{"d_model": 448, "d_expert": 176, "activation": "gelu", "normalize_top_k": true, "head_dim": 64, "vocab_size": 4396, "norm_place": "pre", "rope_base": 10000.0, "init_std_qkv": 0.0288, "init_std_o": 0.00545, "lr": 0.000632, "weight_decay": 0.17, "schedule": "wsd", "final_lr_fraction": 0.05, "train_tokens": 428700000}
Below are experts of layer 7 (counted from 0) of a mixture-of-experts language model. Rows are named router (the router's row for the expert), up (a neuron's input weights, with its number) and show model dimensions 56-111. Each number is 128 + 24 x the weight over its row's rms, rounded and kept within 0 to 255. Numbers have three digits each.
After each expert's rows: "gets" lists some tokens that make up at least twice as much of what it gets as of all text. This comes from a sample of Wikipedia text that the model never trained on. Tokens count by the router's weight.

# expert 1
router:127167158118096197147132192134129112124091114138103111136113156093129091166085098130149154145176095132146105139115135118145076108166106132126147143124114125142140124113
up5:110126118131132121121177107095075133104101157133089159163147195077099161099160150138149151134101116161101145108123145137139079140130161100109120127096123127102129144118
up6:126140137121112119138126113089138124123163098134139128098141145095122113120119128084123155083131151094135102076107149122188125142175120074139141175121102140101163158124
up7:148125115149137107118142117153125137162145128132141160145117133118143128114136129106092096115170097096112092166137137073106138114172105166129125137139149125143166117136
up8:106105151147139102143106082120099155106084117128104111128153156121126125108080135130151129136136123108148157129167141157137157133132187150088153106169104125135115138128
up9:124119132152157096167146130125137156102099143157116166100100124153115153157151132109112142117094160113094103157085178118078143118166124107128150134140105079111146099135
up10:122068130106138104157161164129094136137146099152126110140096127079155143176116114109099133118074147138128150137107126125134163134128135125122116138127160111126150117141
up11:167115105155145139134125145125153138083120129192126143111106102153085111165154098143086079152164128126097084098144109132099137136148092132129133149165101123141157123100
up12:115130103154131120117134077120126142101137122142070111161153164149131142144152094125113179104139138123067134149148119096123110131144112094108143173132092155078137101116
up13:163131116115155113157081081134140151156105136142108136159110166107142112066140126135105118147144154126140135086096127119084113103143107172121143144139105103128144092149
up14:134136118167139121160085138168092157119119131128107130165129137079128127095095086146144112109086114144093102166129153131108145124149121107114155162124122129118145122122
up15:150142188127116150067107149144146159186132104149109124105097115137129142179116172119150133065134149129153099142120148094146125134137158143131144138153123103100120134168
up16:143104143108135137095161144113149144091071108149081109147089131140126146104131082136133125162116170080109090106142145138084119100172121135091128156120176120132185101132
up17:115113119125092153124110112129145109137141100091093119119122154117114142105124163118080174119160163090101141168118132119139154098156171105145156166097147108145134119150
up18:123170157102096151153173128084114104145156112115089117101127171133103162164122133097131136131117126108132118132123071115186112144106204110160131151122167145132153161120
up19:129133104161083140142077112118152173131110123139123125110130137129148109146117089136162139113094141088133089092109104126142146107171104094140136142054150138132133165145
up20:131133130164095118099095119136153135073151139129141131108119147117168095114113110140143155157150129119136132104111113104130128145206133145127154160168139137116134095134
up21:086156114126135139136107155119131128109171132124115158113136154133122132147133115144153157077131167142109115107092162144113113137147152096068142115154151157120131135134
gets: " ", " and", "\n\n", " as", "%", " l"

# expert 12
router:101104131120137108109131143124131138125131148158104130150143152128125144137092157147151118080105150125085117134128121134160116111108130105070138156145106076121128113144
up5:091155090154134119157115097114116120131073137136114146119138114099103131111110119140103122087125113094081100138103093078104162174165111125111078111141091077131107154146
up6:161116143116122135127128113125139107120122128140133139152153184153125132139109123141139134106088181113100083157117102150124114127149169160097105092166146113121108141164
up7:164137117112136180118143147143142132101149152159119137123120165121086143173128094132117143114137146145129094114117118161128114194160135160143124144149115119122129126133
up8:120107147153108140149080129114125158097126139132093111112129175163135160124138150099097138120111145154159138143145138126158096104146143114111129129132086130108105135152
up9:166120153113141106088100116165106152122115116172103156162092128158142107122143055073095188145142141144123117140124102106155142141135121108045151133159126135090133152142
up10:097143128141119144133119125151158187115128105096097145122139109121153082124098111094094152105144152084140137154126149140135121107097159103074163147092141114105085133117
up11:136111130140110147147106144113111156164114135119136103103125106096131090144134153159128159084170135113128083162122130132105085118109147136147131125136091150120133132150
up12:140128080118104158175153154165148080135151142127131151128155131098084164166088111118147104075136167116136112120082106159150118095127154165158111172080124105150142131156
up13:131156151100108151173072100144100126099151077120135144117143150138154068070124145112121168105158143142120117117133121119123148137110117144107132105127154182134134126097
up14:142150106143135161139147121143116124114163154085112122096168148094161152167062123111106098121166162140123129099089103087151108144107149118101136089148127097125096127127
up15:134147148142129153090111181109130109163116159110121087159151133123178137134072176113082128073148123088097113169113147104124137143175139157116081152134183150104135066145
up16:117119115148124130148126098110140113149161139146107147131135163123084104134146120110100197069124122102136105180061164120145133129105077107116150161098131092098149158129
up17:125120110125146122120136141116114118122073110131173102169112112161132128131081163128170139173137153144169124108096173149136097137116137078154143124129145137093149113109
up18:123114186114077109109172128138110137128117143107100162085149137107132101159130133143089129107068164124124127124115119174127146153109145108163163135081118130133108148124
up19:131158113111167124098123134138109145130167125093114134134164135126087120163143131105163133158148132135115123115142109129116116140154170110109145142104122056118083104153
up20:168112139145127112117153157162118154124144140170124135122129125083156140138119078158138109169122160131119132115154100128106109090120141130073119131113133139123164100144
up21:100146120137093153133097113174103153109152147131119084152088141145141109116115128070133112109119168116156143107111102130136063146120147102101122151115097110119142124167
gets: " was", " is", "y", " the", "9", " A"

# expert 9
router:119139161102113125136105087112092130147164141122120107151138117103112108096134122130095136124165128137115087101115132105145146127118142154129161143151110150110111126107
up5:116132079142147112103143088091103154151080125118114163175104114131146090133126120152093137126084084109153117130101107065131107093149132162128187103148138099103119141097
up6:113157123127104153133150134122151102123130091125109131115142144128147197080104162123127134138114131110126146135114149117138117153142086113150096169129095144152151106115
up7:129142117140174107103120140131129134129123098114122115147131128151101136155132066087111130107127129126077111126110138103129108159132127088115168155117065116126140119165
up8:104177115106112130127080136093119089150134114132168146109137111096104081128147073101129159052110118139167163165092109113115098128106116132110155156138126109131129108141
up9:133124090153108126089096078102115149134086135099115107119110105121108114142141093147100148139130147127095117154108181131147123062141066131153119124114116140149113135155
up10:170133151090092172139119119129147106160089072113119156124123165100134086144129115121093115097092147090129110135084123138107144174112158160102122115151155136111121135168
up11:147133118124132152122134125165153122160149124092117110125114145110146123142112086086138126134123137130119129132145097135158125157136133124171139141092124119145095096173
up12:110145096136106159099127145137127128080126154130080111141132124151106128172109163122130130140099126140098166124107151099119142155120155102144140146089128110139136112120
up13:107148108159140142129143099185141133134134107134122099139104147135130133168158130159137147119110116129122119142136120144128190149153145116142119131126088165131163114146
up14:128146116114088134131092140164128160148133108124140141108130149124112108108130113105092154108192131113172117156119140131123130122127209157118143144144155133155150135122
up15:109144141119119090138124134133088126160094103167140128094128124104141166175102087116115144116151092136096106128097150122134126169129206105182104112130163137114149110146
up16:083117093141111130102153082103093109127138151140159194118167092103120118085131146130155138149172118142105133151129089130149143130120169126169106102139141126127107164125
up17:141139124119153127147146120147142128134144169100147155114108131119106112141140098110116125149111125153111109093101106101130071122118124147146190128095193132129130123110
up18:110105115169100118131142147181098127101098150122126142181119148118129087128131123147100139142116149128084132131108135152096137092102111115137115104132160151074122077126
up19:145106095135117112129114139148100134158071105169116137132144127113090125137118146122152135171143142091112147146141130118101125131177135134124155114175100106113112114111
up20:107147113158129128157128134156095127151132112112120164112101112145144139112134102099087155124148069139118129129140154148137165134127143109129131108078106134135131079134
up21:151148127130157121139124168114090139118122110091101107127155124139153125147127137113159108120165169118143096108152136136131135140134111139152159098151085148141119110130
gets: "2", " H", " m", " K", " M", " ("

# expert 13
router:127164148138127150139089131129160168127146117119132117137132114114113127167119119131132166110157133136108091115138152140118110106147136139114103170153143113128103131149
up5:156150127095111113113122113101106134115140121096109117105107168128101162131136153126121173193127118088141101104126133095112096180173154130161115130160103148089092156131
up6:182164156102092154140128133129157121136156162150076138118136143113147193119141177167102156116136168112098103157090140146109134156118167136100187088126129106093143102119
up7:088149126093130118123138129113129155124113126131107149127121117110121094147122143129122105054136100142128148150102146153161133149126155107134113135136096125144139145085
up8:119170113118137118089112122116112163136160176127138135159142138133102122151107088143132138106133136102130159114105180148128145099143129130130113116138122090084131161117
up9:178124123080140134126095144138153133140142143082120139118120131094088109115139172139105141118152137116139128114113128141127150130127137144137121120116133080099123123122
up10:136118117149140141105139067141115140145105113121152125106166150097154156153094114155156103112162127109141142159091146160158099114174079144135126139142170138109110108139
up11:096136154127147126132089164155124172150156146098139145179161146115116171170103101121144110140108149118072097104126154132122122101160121161100126153094155124111120122127
up12:104095156168075134117137092118113177151126110154125125115107145129098133132091137098117164164083158139149160116129154132096127131125121102125168146157156119115105142133
up13:120126129128119127145153124158115126122138134141111159137158145108158189106156090099118115169131137094125123145136163127163124118139167167101151104133133141128130100103
up14:127115141152077106135124143114158115138152107128126137146136141101139133133138134127107123135091140152146156111126170145127110080141114114087092170089132138093151096138
up15:127132140144114151141134094138160159144119114111117105106140151126062115129157123118134161143151157121077128130148121132170131140134082133122158138143142112140134134133
up16:108108126140112160124145134122142097092166140136139117133130142146099120147111089095113154160140161139180096163076136141089084153135102142099128164163142099138094113139
up17:116136117146122110087144149094122118100115152150125134118120101148129114124092157126132112137075141120118168106113137128161086189090180098137140167091125121159093127134
up18:137116130125118135110128134161169144186123062131138149169152153109127124126142139121191124135098113120139117168118109122150148091135088172123135171148142157135121102122
up19:163127108164090132090133118131145110144133136113117123144121111103086108113132131098112174179149193123137112129078128155095104137109132137138178190171163102138140135121
up20:173122107161137093134140075183158140129134102140122126135114140133149141120184121133173178084151108103122143194138188154172065104102092112097128127150112155122119108160
up21:122132116116126116127099118166108228144161096131131158144121131140120119167112132112144175092118146093092121120114130120130132134158127140069157134127128138132122130076
gets: ".", "1", ",", "2", ".\n\n", "8"

# expert 14
router:085093113123121174138147130183123140133113079149112120132085133085137094130119118115099185111165131119098076135097109151121143126171131108122098187156122141105129110127
up5:099112141133138141091127124120093118131118121137121137153150122136116078149151135161114136105127120145185129097098147123129143117088176096091126143165144103130138122098
up6:113147142135138135145096145154114146102112101156103116137118134131133150106134086133121128130098137109097106133092109104117090115162149168125118110098160097133142114093
up7:130114096116087149112140107168133126087100120125087128133151154122120137123148180108124147108107109122081109141144145123143123138126152110114158110114112114098118157178
up8:124144154154168141148096144175145163172113119142139117170121131110094140159128091156136138110164127133142144173149147180179087119131101101130149105141141153166119124164
up9:120117128123116148119125100153127137140132130098116125126134129142116122132136087160127107137109121096133115141120119122100111162096092119152143172124142131131111131111
up10:106127099129124135145127145154160135145147151115123151160142117064082161148084121133135149061143138154117133115114096147120132119084163097116141132126124105113103079162
up11:137104124049109082112134069101133131121144124130104096113120136110119129134151121115131182157060100114112136114136141114137109142162129103144139162141162142105184134137
up12:117148114147165126102162066100138110160098132136133087129116121133093144135097089147090104111140143101131120122101117084102123109118108149102131123130143141137131160112
up13:148116058186105147096103157079106148119125153105118125151161110148089169115168147129139111127128099074125150121151108115096105129147134172124149142141106111114128109132
up14:110136172157104113134105137118106140110139093129134068172143121107137107120095109138159101147127179142131130106105133121112117106174165148097147141146135092116110132104
up15:144138124135102130110101155107131108153132137142134087113116141114088127081104113115110139153142161098076122103141133153160129135150114131123137126155118105141096172156
up16:123119094124101105191113126156104157135133134142129131119135143095083120117128158103140124136101171118116128142134102171135128127132111104144140161117140123110088138191
up17:123126140137107099125110105160123179134098130129083114169132131111132170122138173132150135081119155135121092144118083146143167149083162106086088104096125125136117082133
up18:145111114114115155141111175123163116142111124146110126158145094128125114108117141141174148100152122152093100126123093120126136108147142105108121144147114140108090120152
up19:103107146147127108097175136101150161092137117162145178109129171144116137127137134118114175102119104049138098134125092144125090160124148104103133168116098123112157139123
up20:104114109100116109105132141109137131078145113143117128134155149150122112101085147112137117120097185099097092104058131119115099139110158131135132162171101104119117132115
up21:131115137143169089107133159124157092129155148164131114118098139107136133157102160106136124152123145115109100140139133154085123144156106161138118162166118103116137154158
gets: " to", " in", " |", " The", " on", " from"

# expert 6
router:110143170110109163149125105117101163156128110109110147119137153115096123111100120090105154124084102133180132154124133155142152127138140150078162168117131119091097137135
up5:133150092152103108137090101127112101151128140140162112157140138124112129101137167120106123128106148142113090112120111119147169164128110091126127147149141089141140140133
up6:088126149152175095105101145133130100134149133125114132108079159127160131118137172158108128122107146086121127137101090133074144154099173120142107149176112138139148113143
up7:110127083118148136130156113132178142098177085158117145151143168113126126145131155125094131103109116138117117158122144133108089131151095115125151115134113107117088086138
up8:096102134161140115106157099116155106153072135160102092116139132103137170135137121119190141136124121102142087160098132171143108154144099173092123172117129131118096125138
up9:141129110138149112128168117131140098109156109141147085107140141115072146164137106168132145138125173131117132147144126134072125150160181121116147151110142110133141110143
up10:136139099153122150071126125169184141087148109118101091139144162111062130136156108175163157129153170107088109151111157121105090120105142156138120131108136143172171115123
up11:093167155169139144172116109106112165150144112138147134115094143134113116146102109124130146097089080100139124120102131121110094127151135122128154152114154085118102124159
up12:092149122137086162156139088114129173152121111107168126128142105101123130138138130136169184097129120134099135125108134129104150088080153121113137115140126183140118169144
up13:111128075132116104110126137148118166133135093160107114129101089124101141112141092131115155112143132143087138154140145128135132121153149149103146102144125116130104124146
up14:126123173108090160109158160108139127117129128072137117092160103130095114138104121119142146153149147111141134136116131105140150087134151073107154161140138127088119123117
up15:137110135133106138101100119118139134110151114117113157120124175162140139167114109160079124165140107109150141110106099132142104142132187171171142122153118106168103163151
up16:129139139142142118137111148180133147119169137140137129134090161092120135104136090086131135148124128104125113116134134143116084108186155124136125153106102140125164122137
up17:104141154114081109071129124133127100152114165114105192151126130150178131106153130153125151122114095079117134116114129111119132134121128149118128170138150078103120112140
up18:071109104118131107119148132169120196086078124117113132135146125122121132112099145092127120152198119099164122135115123110087159130104131137127166140113144116115109167119
up19:127144107123098131075145077111141124134120125112092135099131159116121123097145136120109155122146098111138131084135149127180127159132106136133114146138093104129148154132
up20:143097112093088160123092114138163157107172190140099107138169152163156154143065124079148120096105114145131113147125140159115106180144132130121164144155133134092059107093
up21:123128149128149141117124088138151134142155139159128129113104154159110176157169157064095189104086167155060108181109083131132128108131152112076112191143112113112148079165
gets: "ing", "'s", "z", "\n", "s", "al"

# expert 15
router:106140132123095136101109119102100138126160073111123133158090116108115109120133121092113178087133151116098075143118121140127129118139140138133108161157132130130126121108
up5:139134140142138128087108085160111102149131107156130183153137133078099077154137102106130157111101107100147112105108098116085129146086171130108150173123149167126134159135
up6:133120119141112148124104147126139127172102157122164118128092202109186119103133089159096128142121117113092144157136117132115136140096149154101110141131132112092072122111
up7:172099104112147153137137108122153108136128117137127160138151144110107125133135109140121149087141134149091124137124140151089131146097162104119121106145132113140158107155
up8:127138080153128119117166112145139141168139078153146110130116167072096149141106099127090155124122147115127116140103137109141099156112155165119095152145138151162134091140
up9:096162121107101139093131117183105131170115116117140104126164142110143145135146090145118145089102132113172120160127105141165127126102169141110118114153169124132148168108
up10:136141127148147177124107105188119123097163105112130096133120125104130132150151129172146144094132119120138135129150098153137146151115150140137143142083118108125131142102
up11:127117124107106139129091108141104170153115121141111094120126121099152114184080125055112164104136141111116112157132127085147082201104146142155104163149138125125130185124
up12:091124182136084126109161105166112121097123088155107127094116157099127108122128159127139099096153126081076116119064117104126108118131102125118114145128131113121146162140
up13:093140082127089112117115096143112145164163121148124171126106105129136117146126113078097165130134142127118088133107092148095135093122133125103106141166145119069122123145
up14:126127098106117145097137075125100089113125104130127173140132138099160101136147096106108115083099136135161087147101124144152140121069109122141127150085134124134130099155
up15:128135107152120145129137118119123117117103118135133122122106079079111110108104080101098133142122139095105098132080113152150125142132099127149128163114152105130102150154
up16:127109148114103123108100139103109159125174179103141109121162132107143126118118120122115148102096139114087146135125175149171133141143154113123149152141140105112062114129
up17:151100130171162157098106073118099134127073129115138173121158162125122146151133137126135120114128168138156130126133136150097181122080143109089131118164127080097074143133
up18:150109078130124118109127134173167118115145121141138128146095153095114074110126091131096148067154132121124095153111109133106152134089198145084095115123127164128143107128
up19:108142095142115172102095151126126158129131161151123084119096178109101117158139121126154121144127168127122156118169110150123119123109197106135136125131131145135061122112
up20:129156125138129134118138125125101124146156123119131113125089144149093130145169122134088117129136098085116115142100128118123101168115168139187110161156136152133122124123
up21:125145147137102113125076110135126094170136111146156140114125103095135103115137171134126155110124163100115113167139150124153114156110181127127153121196130150127136122104
gets: "\n", " L", " N", ")\n", " D", " P"

# expert 5
router:143131142133122147119172123133129140109133113113138105129122151094118159117124107137122134098098126131131106128111118170142104142175157100151097152128074107134105125134
up5:142117116106096151140123150125170145142118108138100126145125123125142068164124100130084113116137152137128108177130111141099114122135109150143130119094135091118169072110
up6:140150125093081111133106129127138112094124103141100105103154182168192127131074115129136104136132141092136145131115138112164092114162102105123157118179102135108097151075
up7:161117129143182115149086137135119106153110117115141133142093129154118118066104066107130120098139126136071123132103138143095177197163134128151110153156133122124146127114
up8:123120072112114131152126142154149138129182077091139114085135114115130120117100136152105116104129093118114137166136134176146116143148081143171127151143111127142188078101
up9:190098106103093172122132108098123124133132149138133133159113178121126132136108108104080123129133154133139146124090097132106126149110139173129184136122124120061115142104
up10:114189086124105138170097136119194141132125131110131170165148128105126102143153111148155129120106146077128141142085139143122151089111133143135102136075116161117122107126
up11:158122152082096151184110142139127110091146135151108114139165112104104125133130100178148131105129136138155148143126172149119139136111109112113113156135110124143145120144
up12:126135132115132194121115157148141139110156122101118127110106116144098136111115126167099143121114124143148122132138156158130125142162142107100124137173108145092084110128
up13:154135161084113132123149136101141123128153128153086166139122154114122132135119148091118133135093138105136104145122059133140133186139168151134128160084124120111135102125
up14:075129164120095138117134117115136119163093108154122159183125146122126126135127146160165142136142128118156084160112101142102069114123124097128126120076088117119130125124
up15:076162114113088148106124150130118113106134123121126153190149135127118127106115118160124118143176150091111130191139136117076110181133168156104084142093140108141086126118
up16:120126146160142118110154089162146115164158115136115104083120125126116125100156136099110153128124123075086142096112108123077163110117187143125126108164120119123136097109
up17:094172131141124186073115133222135147127138132129114137153114172138154095114142145147093163097133143145112133153116120150123135127106217107130136106137140143108191103111
up18:154175137095116119093123134130113161100108146122088102101126116172146139120072158118139128117106093161120143111109145110115100166139113127144162178156088126112118175039
up19:105094123131114151130082089124133104116144144127115108120091124139126108058109115124122130110171126107125133145138085134105108124109144136129117107100118130099153083137
up20:135086129081088106074099104186165098132116156176123126122129156128154076127147142089126114106149081096108129170136114155128102095134120147108109130134118123129111122152
up21:079145143120105097123134087095137139099064110143118142124089120153142115104142131140103122115145125127140140186112129106132098130151123118119126095131098131122101128128
gets: " and", "a", "i", "en", "er", "on"

# expert 0
router:120165144118073147131153104114140136130137126159151137116115154110112131111145095133119167122098138159106091133092111081148103149122129169107118173122132130106097132136
up5:118074125122148116121121144153118171113127132131134112126174127134132167128081149122131125149118125128099145156150146094126106175137134148135154168162140131095156135134
up6:158084118145140136159072112133143112169116147155110129115151125132133136152142092104088167134114159121111108147136134121158144132100144113120163106153114149140131076137
up7:136101145117118146177140131158129162132137088127114135167131110101184154115114112137132150091096117111124125114122145116155156157096147125146096135161140114146156093135
up8:159128121105090112107141155128109123124113115143053100099110098120144168134117144114120106151116125105119134151128141123123103129152168164111121110085099127134071106118
up9:114120147096084133089116113170118111176152129160134132135150108149125183139098113095099137104137153124157139140114136138104091172120169124165130181137086148143115094129
up10:142125136133089148124131154146166131127077127101135166159151135110138147120132136110158143152149126108139099109125134109105126144135131108135113114149125162122064127116
up11:131130159055149142108161147105174143153161104113133132138131135143113098104101120140123121115113128153115139119091116116145156152078127112140133149137098118122142137120
up12:099117136089117151110129150116143159146119173140110124144084111124153091173104070119118167132123143123163167099120136183131117144116120097108172176164106081151142146143
up13:112169155119149120125089124127124175183116106113132125111143137125167133133126174115127149101135129126117174176125138145083144131141140133138106117150133144134114113133
up14:143124114132160143150165133109098130156106148148129086154116132150125100132100174176114152110093109127115120080098139182131150108176125131147130163122124110152088133128
up15:123110147141133130132165133131144168133149122138120112124080107107127135139118132104074179130127150119124110134169168148113133127139130133082174125152139156115161123149
up16:116132155108148138158151104133157123126149115122152110096163108079110164140094130110133150148126111126097122114106126168147116124122139131122123149145096124089151080104
up17:100138117159090124119131152119099111081144116110138105124163108099114101166119145138129114118151127117096131150120177103047132140115159126147128134127135165133139131153
up18:139126102124114139155113154141148142106113161105121115132134113139149162134128151111083129168133119112105147111146151093142107128132117114147071130118104096094096118165
up19:091099110120141135163128196168118127112124071152116159109115147068129123167143121124106095119092115113154131124161135191121120128106112123077126112086103125154099128145
up20:136101139100111108096130174127147128183171152168136114117110142091149120090148123138117167099164117072130112163122143120112143096110083177141122180134116118125135120151
up21:158151129083157146165155074147122134120147118138119148136100126136122098113182105131128188102124106155106143158107143139159137175081144142139135124143147132143165103104
gets: ",", " |", ")", "ation", "),", "ion"

# expert 10
router:094108091113093124127166133104098166106157136101111102147138175113124086125133099124118108142127122169138128126104107125159124154131179109117162140141121131113096098091
up5:122108138101112134162159099130128168141105130108135074173101137076146121102145114138142140114099118109148098079117142086130128102122141137091106136163159121128085129132
up6:121110121132101176116128184112100111139161127108127125153115129086106108103135183114105121143093094101112125145157136177099135179114169143132170135117126136114076133154
up7:144093077087091185118152082102209121127156102093117108121123105121123101119117132121137103120172183114141077138130143118159135122111161096157159099134167131108156176148
up8:161172130139131122100113148137166161130126133131138107132153122101140126115108130091178149109147153179087115125116123117139147205159172104127193134102101105098087134124
up9:123116098076101131112107117128144132113132100125127183138177141138136105144098118148108140142168091097130070112126114103128163108090144135134167139144182153133110105153
up10:139102161124071148115156151147131142144151146118128092121116130114135130162129157109080147161121135144112110148138153176130157146117124129149136153179108138107109156081
up11:142117189133079135092079140099123116112135123085100140115114137142131107151187162191097130093130112093156141099128165162151104120074109091158105127141160139132146153131
up12:105166113099114128106129121155128134118147125138139095162078160158109135120109153136131151141142126143104137115111134092080097155086129123158160140164102153121159147132
up13:101140109098133138148115073125142150167071115101124103147149130114126157132144121126157115103141102095159071125106127141125139170137134127107135146134101125077110112144
up14:104117088140145136109110115136168190103125136151090131151122162131140103111095143119134195096172104120138149117113098103114169163123118141128113133105112160105163089151
up15:181127120112129116149152096107118151120100115144099146125145137146152120132100121111106108098124144152139099134092131139122124161138177157129095129149143131115140114116
up16:085127088116123130135109113140143095136128131128150191162138145137123145129127124100142133085155160118108125154097131157164118126153182144107071085136164135125122129107
up17:150132153148151197094099151104109145119112132115136149129154085133124094156111088077149156161149132105108139121160094104098122118133163149108109211142133141130127110129
up18:134115108091130156124122108109084181146097136126146171114107146117106129116126092119144124114141104120163078105135119126141118151159134136134120125151106127145100157121
up19:064146114137126136091125122138153140182150135132113125115129144118122117154070131123108136121112147123135137182127141119102133138100110154110106110097112072101124094143
up20:105114120104124111084160121074114131131104111127124122186104152111134075144112158130144130174127129099138107129131138126170142116128176151117137139135081160181112135141
up21:103107165102117141161102113135094081145155124152111122102161125137120121112110121120117144156122176142096116144104140143169092129149098119107091128117164131130150109130
gets: ":", " the", " in", "re", " October", " December"

# expert 11
router:128113136136082158112109106135107143145125094186070155171090130087110110126098128113101163137112141159122116158106139145086125109098118101095181115113094136125129124141
up5:147115081117132113123107133147132111179146074156157136106105121110107100153125088122120141152155136115109126115140125133152095128102109129115178157168159138118124151130
up6:133104134132119129118160074174187137134114136123119091123123169126139112124156159150089122126137073122116143098113133168136091112143177149136141146158106120100123148115
up7:123115083147113128084125108104160175103134134147133130095100132158086080153066103111139113143157143113143137106129139112144121132119148080190132152139133158131137158128
up8:083129115136106130054111154090149153126146134135120149121124116132144109127087139159133152108150126118139115149093129139110081140135117117133140177119160121114124152133
up9:117109128152068104089141104107132150127139163101100152179094142087125147145129137165116121139152121115091139122127123117091152155143140098127114149143111105098110128156
up10:092135125160110130102110147121078167157154124141127126110115126157112106144075127099121139158094117095144165102130081139139120142128128132131130110158157113109129097138
up11:147140112126143132115154084131124117090119173103132103086112151140124118142144084141105113082109131142125111138109140119092126158108136120112150132122132080134107174103
up12:077173140155162120143106108149094199150105117155117091147136127087156124107105134102123175100136175114123173147112125129107141128110137141115120125132141150119138148104
up13:109147135137163144115072128159111144146111121123133149163126151129130116083126125157141150130148120140138151112126145125100169125143102149089149142140127158103165128167
up14:119143188136088133106119125140140153119140117152125124144122146125112130129173169125111102103128153113149149135126149152145133151126126128110143170168111106098129129158
up15:102126132159121115109145084152106120118140120142118153130163163103187129139124127164111087114091163104134146159157108128123133128145161112137104167139080137118110159094
up16:132110106175097148105136131174064133147109144144123121134136104076096173149144124157154124175109121106107151182108155124129113134134172145109117099113121130165127104165
up17:123114115084132140148141099138125097116122072132073136172130162123115120132118108134138182146106163080128104154121132161137140106159143118148125151120134129131145118148
up18:166156087081124132128073118158125134131085115162148145116096110116127107169108078104172142108114095131119083102095150131156109112130136173138113143126125135130107148175
up19:101138091121102113145107138135116151143155119105125124110123152120139113150110145148144144070112118139171153118038104111107141164121186130074136111103169125099133143135
up20:150127087139102103157098150136119135111155090135148107098122140120126101129120062170135114108150138120102103106118139129114137133127105097069130177118191126126118077156
up21:135131118156159131119113127092152109126108101142130124112161115099096148124132131124149113168144151099133119153143115156122136161117136121092135167091139186137173159147
gets: " a", "-", "|", " S", " G", " his"

# expert 3
router:112106111161144134106152129154108149170089065110140067141160136108114128099109140107126125116137093103134123145112140105102131149141138143147132141121127088079145138171
up5:117100139130155126120138091114120143145144138142128125087163149139151117118124165105156134113144110087077121112110127118159125117136158153150132160178127112089132122137
up6:121126109118099101130086139190145080128140130113130172126123174110082146168130089135116140120139153160115102163136124136117139131137163109116112098160122150138121092098
up7:127154112125104122105135083130137140152151135123108148112161120119136114120133117124133138157119144150092114133108156124101152162122157139102138165106123112109138136109
up8:105104147128113132109111113108138096136127110191122139115117147133149126110146119092085143094129143121143162185107165140094153145131119161106141137126131122169154117158
up9:122130136142142117155161089144136106125110115135146171114143107107110152171153135131105174168154135101096157139130140121171086147111109100148126163108128142104074133147
up10:123123100130137131124137097133122158151167161144153121169105123097092100147155117127080148109112128122149140133135130140088156093158131152099106122115124062090117145154
up11:135138110130101123102132129138151120076102143118105086115154158128154155159120111128089131166136124138189132143117153115138098153122150081175124108090166121105121137188
up12:132112139118135091120135113145140151153082106173106139140124153105158105146106118087169156146127131124131103173111093129121146102130158124138095105148119141114100086118
up13:074134118100125110147151112125110125145142111099122123122113128095105115136111128137100181135092119133142111160096125150112139120120154098091120121119110127091115122134
up14:134114176110151121122135126139136152110144096121136131123118165135153104111146139112140103134126157127163158152092140141106122099127116129097140146080142156103088078139
up15:122137138120089147107074129138160119145117065091098154077128091118106148139143139111115153111134117117161123140136164157124133155128108127115157149107131096114161119125
up16:119133120133176101092144086060102137094095122138095115130132148098112083121153138127148165088097145109122121197106119125123159146102143149124148170101110096157129084130
up17:153114075111116115180155127106130123110134116133098126114088122089121181173121108125090164124057131153133164136091135142135109148122112148149122112152100122121113176119
up18:102120128107167147162084114133112085151160102142136130122119111128137131152112115109093150133133101125133112109099112131146142143137179133098119110160131153125151104114
up19:119125112111144141118113123157116118090105073099127091113141155147152138115103108162142127145114187104146089121120140152104131154145138105102100134166148126108129107143
up20:136173144108130143105091145107140148113100092146149124142141123124060122101113188123146141144163129149147090104135129092092158176143205156145139144152144145146143126141
up21:090179106124114154116132112106151102161142144157081148143111167148131089141117134143141102137099114146173137138145125125123120185146109127131081105057116132105123096109
gets: " of", " ", " for", " by", "9", " with"